config = dict(
    n_experts=128,
    experts_per_token=8,
    d_expert=32,
    activation='reglu',
    balance_loss=0.00682,
    lr_router=0.00233,
    vocab_size=8192,
    norm_eps=1e-05,
    tie_embeddings=False,
    lr=0.00524,
    beta1=0.95,
    batch_tokens=[65536, 131072, 196608],
    seq_len=512,
    train_tokens=605100000,
)
Below are experts of layer 3 (counted from 0) of a mixture-of-experts language model. Rows are named router (the router's row for the expert), gate (a neuron's input weights, with its number), up (a neuron's input weights, with its number) and show model dimensions 0-127. Each number is 50 + 10 x the weight over its row's rms, rounded and kept within 0 to 99.
Before each expert's rows: a language model's description of what the expert responds to. This comes from a sample of Wikipedia text that the model never trained on.

# expert 50
It responds to: Digits, spaces and pipes inside numeric table cells, months in dates like 1 January, and middle pieces of split words like (fem)in(ist).
router:58 41 49 53 57 61 43 53 54 52 43 29 44 67 57 68 39 60 56 53 50 48 51 55 61 43 77 64 43 60 49 50 57 39 58 39 44 57 33 37 41 36 61 68 48 38 44 67 53 38 57 39 56 35 44 45 45 51 62 44 60 63 42 46 62 66 58 52 62 52 48 32 52 66 46 41 41 42 45 54 62 53 57 36 52 49 53 57 61 40 40 42 72 44 65 55 37 62 27 48 53 59 64 39 40 64 40 58 38 37 37 46 61 35 47 54 59 52 53 43 50 38 67 43 42 49 48 58
gate0:38 29 41 48 49 47 41 47 56 49 48 51 49 50 64 46 41 50 54 39 65 57 52 51 44 51 46 42 66 68 53 61 54 41 40 54 35 41 40 47 52 37 62 58 44 59 43 50 63 18 45 43 38 37 51 59 45 59 53 50 47 40 54 53 51 56 52 42 50 39 44 41 43 21 61 49 51 44 29 48 67 66 45 55 49 49 49 60 52 47 45 24 50 25 53 60 28 59 52 48 51 45 43 60 48 47 30 52 44 54 45 32 60 44 51 59 59 40 60 68 35 63 44 66 48 37 43 38
up0:50 62 50 49 41 63 51 43 45 59 45 45 56 61 47 30 39 57 43 52 55 48 65 45 60 54 59 46 83 49 51 28 56 55 52 60 56 46 56 38 60 57 48 40 56 50 29 57 48 53 73 52 41 56 43 54 53 49 52 55 48 33 67 47 53 41 37 50 43 47 56 62 48 40 34 57 53 60 38 49 49 68 62 57 27 48 55 34 51 45 32 41 45 65 47 32 47 58 50 44 49 43 45 46 46 49 63 33 72 37 65 44 57 69 57 59 65 48 62 47 47 38 49 51 50 68 58 66
gate1:58 50 51 55 66 34 58 43 52 41 25 29 50 43 58 42 59 46 48 39 46 40 42 57 36 68 33 62 54 42 42 48 40 56 48 40 49 43 68 51 42 46 49 53 27 52 52 57 53 53 29 36 57 39 55 62 42 57 39 37 46 46 50 60 49 59 51 50 57 44 59 68 50 55 71 45 44 57 63 64 43 38 42 74 32 44 46 33 48 66 42 36 51 52 44 60 56 41 57 61 56 37 32 44 53 54 59 62 55 55 55 48 65 57 58 75 44 56 43 62 44 52 51 56 42 64 47 55
up1:61 48 56 53 65 48 61 48 49 50 55 38 50 47 67 62 51 43 25 42 48 60 40 49 56 49 54 40 56 46 56 51 51 37 55 45 72 47 50 45 54 50 67 48 65 72 28 64 64 60 58 66 38 45 43 59 38 57 43 37 52 42 48 45 48 42 32 36 61 57 48 71 53 22 34 29 37 53 41 57 56 44 49 28 48 47 34 51 41 53 48 58 58 64 38 52 53 60 52 50 30 47 55 56 55 66 54 49 60 56 55 51 56 56 37 51 36 58 66 53 54 51 50 55 37 55 59 62
gate2:56 30 43 38 56 54 49 50 34 66 55 42 51 62 63 53 64 59 48 53 68 66 49 36 53 54 42 44 50 48 43 63 43 40 44 43 33 40 50 47 42 24 33 56 52 56 47 54 47 30 39 52 51 33 44 69 36 64 48 41 44 63 43 56 30 42 64 64 43 57 56 48 62 43 45 55 27 73 33 41 58 55 54 57 34 38 44 53 54 51 38 44 48 43 66 62 49 55 48 65 51 45 34 45 56 55 31 45 54 57 62 55 53 51 50 52 48 68 42 50 42 68 52 51 50 49 49 57
up2:56 39 46 35 50 48 37 57 50 50 51 36 43 68 53 39 65 44 49 46 43 49 77 48 56 49 23 63 52 44 61 57 41 38 54 56 28 54 48 55 46 28 50 40 60 52 45 72 45 36 42 47 53 41 52 64 54 57 37 58 41 60 74 57 52 42 51 56 53 60 39 68 53 43 43 53 48 66 34 48 52 55 59 53 54 45 47 31 52 59 47 47 43 57 50 46 50 50 20 42 57 42 54 38 50 35 51 51 37 69 48 61 31 44 50 54 48 58 62 52 38 62 60 65 50 45 54 57

# expert 12
It responds to: Suffix pieces that complete a word (-ational, -ical, -ism, -iving) and adjectives after the or a, such as first, national, final.
router:62 60 49 58 57 61 38 61 62 60 50 34 40 58 47 57 37 42 54 58 38 40 58 59 60 40 64 64 41 64 53 52 62 49 60 49 38 60 38 40 35 34 58 64 45 35 42 61 58 58 60 40 58 42 37 39 51 41 45 57 49 48 38 40 60 59 69 46 60 60 40 48 42 65 36 41 41 39 58 57 48 60 61 39 40 51 42 62 63 41 34 61 65 57 52 63 56 62 36 45 57 61 62 36 37 59 41 53 41 40 41 58 46 43 63 44 58 62 55 37 57 40 62 41 34 41 45 68
gate1:45 59 54 30 55 45 26 41 42 41 49 57 51 39 40 49 54 53 66 31 34 50 44 29 44 52 54 52 70 38 74 62 42 59 55 54 53 42 54 53 48 38 76 36 60 38 46 53 54 45 56 51 53 42 51 74 46 63 50 51 56 49 63 51 33 53 64 57 39 56 46 64 52 59 64 50 60 54 47 53 18 56 45 52 61 60 51 52 48 53 56 47 47 51 47 45 57 33 38 59 50 48 51 42 47 44 63 53 66 51 49 55 50 63 46 46 36 39 37 47 59 73 45 40 63 61 41 60
up1:54 64 45 43 54 51 61 55 26 49 39 44 40 51 48 49 33 59 33 54 40 71 45 61 62 64 48 47 55 52 57 47 38 41 53 51 82 54 50 50 62 42 53 52 66 37 50 53 56 67 39 57 55 55 75 25 44 51 52 37 63 39 46 50 50 66 47 32 47 58 51 42 55 37 43 59 53 43 60 48 62 39 41 67 49 42 51 39 47 46 50 63 62 52 48 69 55 58 68 46 45 50 46 37 58 58 53 50 32 57 57 35 49 33 61 46 59 55 42 56 60 44 46 39 49 60 38 37
gate2:42 56 46 54 57 50 38 58 43 33 40 47 37 38 57 45 75 50 48 43 56 51 54 53 33 43 61 51 43 41 35 57 20 46 58 47 54 37 55 59 55 56 48 64 45 46 37 52 49 59 47 62 55 52 67 47 44 50 41 48 45 50 59 60 56 41 35 59 40 80 58 68 44 32 60 55 67 55 39 25 53 67 46 69 49 43 35 53 51 49 51 44 48 35 45 41 57 55 49 61 48 34 48 67 55 50 41 53 47 58 48 53 53 60 50 53 44 44 24 47 39 62 45 67 52 51 66 45
up2:50 58 63 62 54 62 46 50 55 54 69 64 55 58 39 54 50 38 63 58 57 53 47 61 33 51 45 58 51 55 47 47 39 53 66 64 60 52 56 49 54 55 64 37 42 49 34 30 62 51 59 53 49 55 55 35 51 48 27 54 49 53 46 71 59 48 24 35 48 57 54 68 50 61 44 61 56 59 50 54 55 49 56 55 57 52 54 32 34 47 51 55 50 33 43 49 47 63 52 80 69 47 46 58 53 39 61 48 61 39 38 76 71 60 43 46 41 45 39 55 59 49 49 59 42 37 54 50
gate3:57 50 58 40 47 45 45 30 52 33 57 43 58 29 53 53 58 60 47 24 42 58 50 46 52 58 33 50 42 52 60 50 43 43 58 45 32 39 68 59 58 52 44 53 56 53 56 65 53 40 54 64 66 55 46 63 38 52 53 32 43 68 59 60 56 32 51 52 48 42 53 42 59 42 52 36 68 67 67 40 49 60 42 68 27 39 54 35 45 58 54 52 54 56 57 55 51 53 62 67 51 40 53 52 49 40 54 56 50 71 55 44 39 70 52 43 54 39 56 40 52 64 35 49 48 53 66 35
up3:41 51 56 38 56 40 51 35 54 54 37 51 64 57 58 38 36 42 55 49 60 51 31 54 32 46 44 48 47 48 60 41 32 55 53 54 39 32 24 41 47 53 38 56 35 47 55 41 54 63 51 35 50 49 58 58 47 53 42 67 33 25 34 44 39 57 50 55 27 39 49 59 43 47 63 40 45 48 46 53 42 44 31 58 39 60 66 47 45 53 43 59 46 32 52 40 57 53 59 32 58 53 50 66 32 57 51 70 57 39 56 54 56 71 47 38 56 56 53 45 42 53 52 59 54 60 35 56

# expert 59
It responds to: Digits, units and table pipes in statistics and census tables, like population figures, percentages, km, m, plus place nouns like area.
router:53 71 19 49 61 45 41 69 52 62 58 57 44 62 49 47 38 59 45 61 36 43 49 57 68 38 64 36 60 64 44 59 55 55 37 46 41 58 40 45 31 52 55 55 44 45 44 45 38 59 64 51 56 34 32 56 37 39 58 43 40 53 39 41 55 56 74 56 57 66 35 50 46 64 48 58 45 40 57 60 39 38 68 41 53 39 60 57 62 43 58 42 53 58 51 45 56 62 41 51 49 61 44 44 25 48 35 49 44 42 47 56 52 48 46 46 39 57 60 43 56 37 61 40 59 54 48 57
gate2:60 53 36 56 59 34 61 54 44 43 50 49 39 53 53 32 41 59 46 44 46 57 51 60 54 47 80 50 52 38 49 53 52 45 40 47 44 54 54 60 37 52 36 59 64 57 43 51 51 43 56 42 44 38 46 43 74 58 55 35 49 48 72 68 47 55 53 50 57 46 63 52 67 40 54 69 52 57 66 65 39 51 41 45 55 52 52 60 39 52 64 47 30 38 59 69 56 55 36 35 46 47 35 54 65 32 46 30 47 57 42 48 60 45 46 42 33 55 68 62 46 51 47 62 61 63 49 69
up2:23 65 57 48 45 67 58 51 55 45 51 32 60 61 47 34 68 52 37 52 39 39 53 49 51 49 43 52 55 56 59 46 23 47 43 30 31 60 58 50 61 64 59 63 46 39 36 49 52 29 37 49 49 56 52 58 62 52 47 45 55 60 29 56 69 28 29 55 48 58 58 45 39 67 58 45 42 45 43 36 57 63 46 47 45 43 37 51 48 40 42 61 58 61 47 62 41 58 48 53 56 47 54 25 57 53 50 38 43 59 50 49 42 48 38 50 62 44 44 51 47 39 44 62 50 47 59 44
gate3:45 48 41 54 69 46 59 51 36 46 68 45 42 48 59 41 49 24 37 52 46 52 57 44 37 30 38 46 68 47 47 68 30 50 58 52 54 55 47 52 35 64 53 57 58 46 55 60 46 46 33 44 48 43 48 52 49 54 62 41 61 52 61 56 57 45 68 71 55 51 51 67 36 59 55 46 60 52 55 51 48 54 55 46 71 50 61 57 53 60 67 55 34 53 48 62 52 45 59 58 67 33 50 38 39 46 41 40 47 71 37 50 54 48 39 70 27 47 34 56 48 53 59 49 50 60 34 65
up3:39 59 58 55 61 57 38 57 53 56 55 37 73 48 60 38 55 66 45 53 45 67 42 29 62 51 34 61 50 51 57 49 49 63 59 44 64 32 69 48 25 53 61 36 51 52 63 40 56 41 45 57 53 49 55 33 60 52 33 53 59 59 54 61 66 67 49 49 47 44 55 42 53 49 49 61 60 39 62 34 51 49 57 51 37 53 63 61 65 28 51 56 43 58 42 61 37 49 39 43 53 53 53 43 40 50 48 63 51 48 50 55 69 51 59 47 46 50 36 53 73 42 55 39 53 46 50 75
gate4:46 62 63 49 50 65 69 51 45 64 69 60 46 49 40 36 44 56 53 55 49 43 37 36 34 33 51 37 47 47 48 58 56 53 33 44 55 41 49 53 44 44 45 45 56 49 53 33 47 55 65 59 57 38 46 54 58 46 60 46 49 54 51 43 53 53 60 61 48 48 66 42 68 49 42 49 48 51 39 49 36 15 54 69 60 31 57 43 48 46 50 47 43 25 53 40 49 53 50 53 70 47 42 46 44 61 48 35 62 50 49 46 47 64 41 52 54 50 49 47 40 60 28 58 68 81 61 51
up4:51 47 41 68 59 51 66 59 39 57 60 45 53 59 56 56 50 63 50 63 72 59 31 45 35 50 62 46 61 49 34 61 41 61 52 54 30 36 42 53 57 46 53 46 44 46 29 41 55 52 53 43 34 58 47 42 54 52 55 36 54 62 61 51 43 44 63 59 59 54 58 62 66 60 45 54 34 50 44 43 49 41 51 46 53 54 65 56 65 64 44 54 41 58 38 52 31 40 49 53 47 66 51 57 49 45 36 29 50 56 35 61 47 47 43 26 40 59 64 68 35 61 53 62 51 69 63 46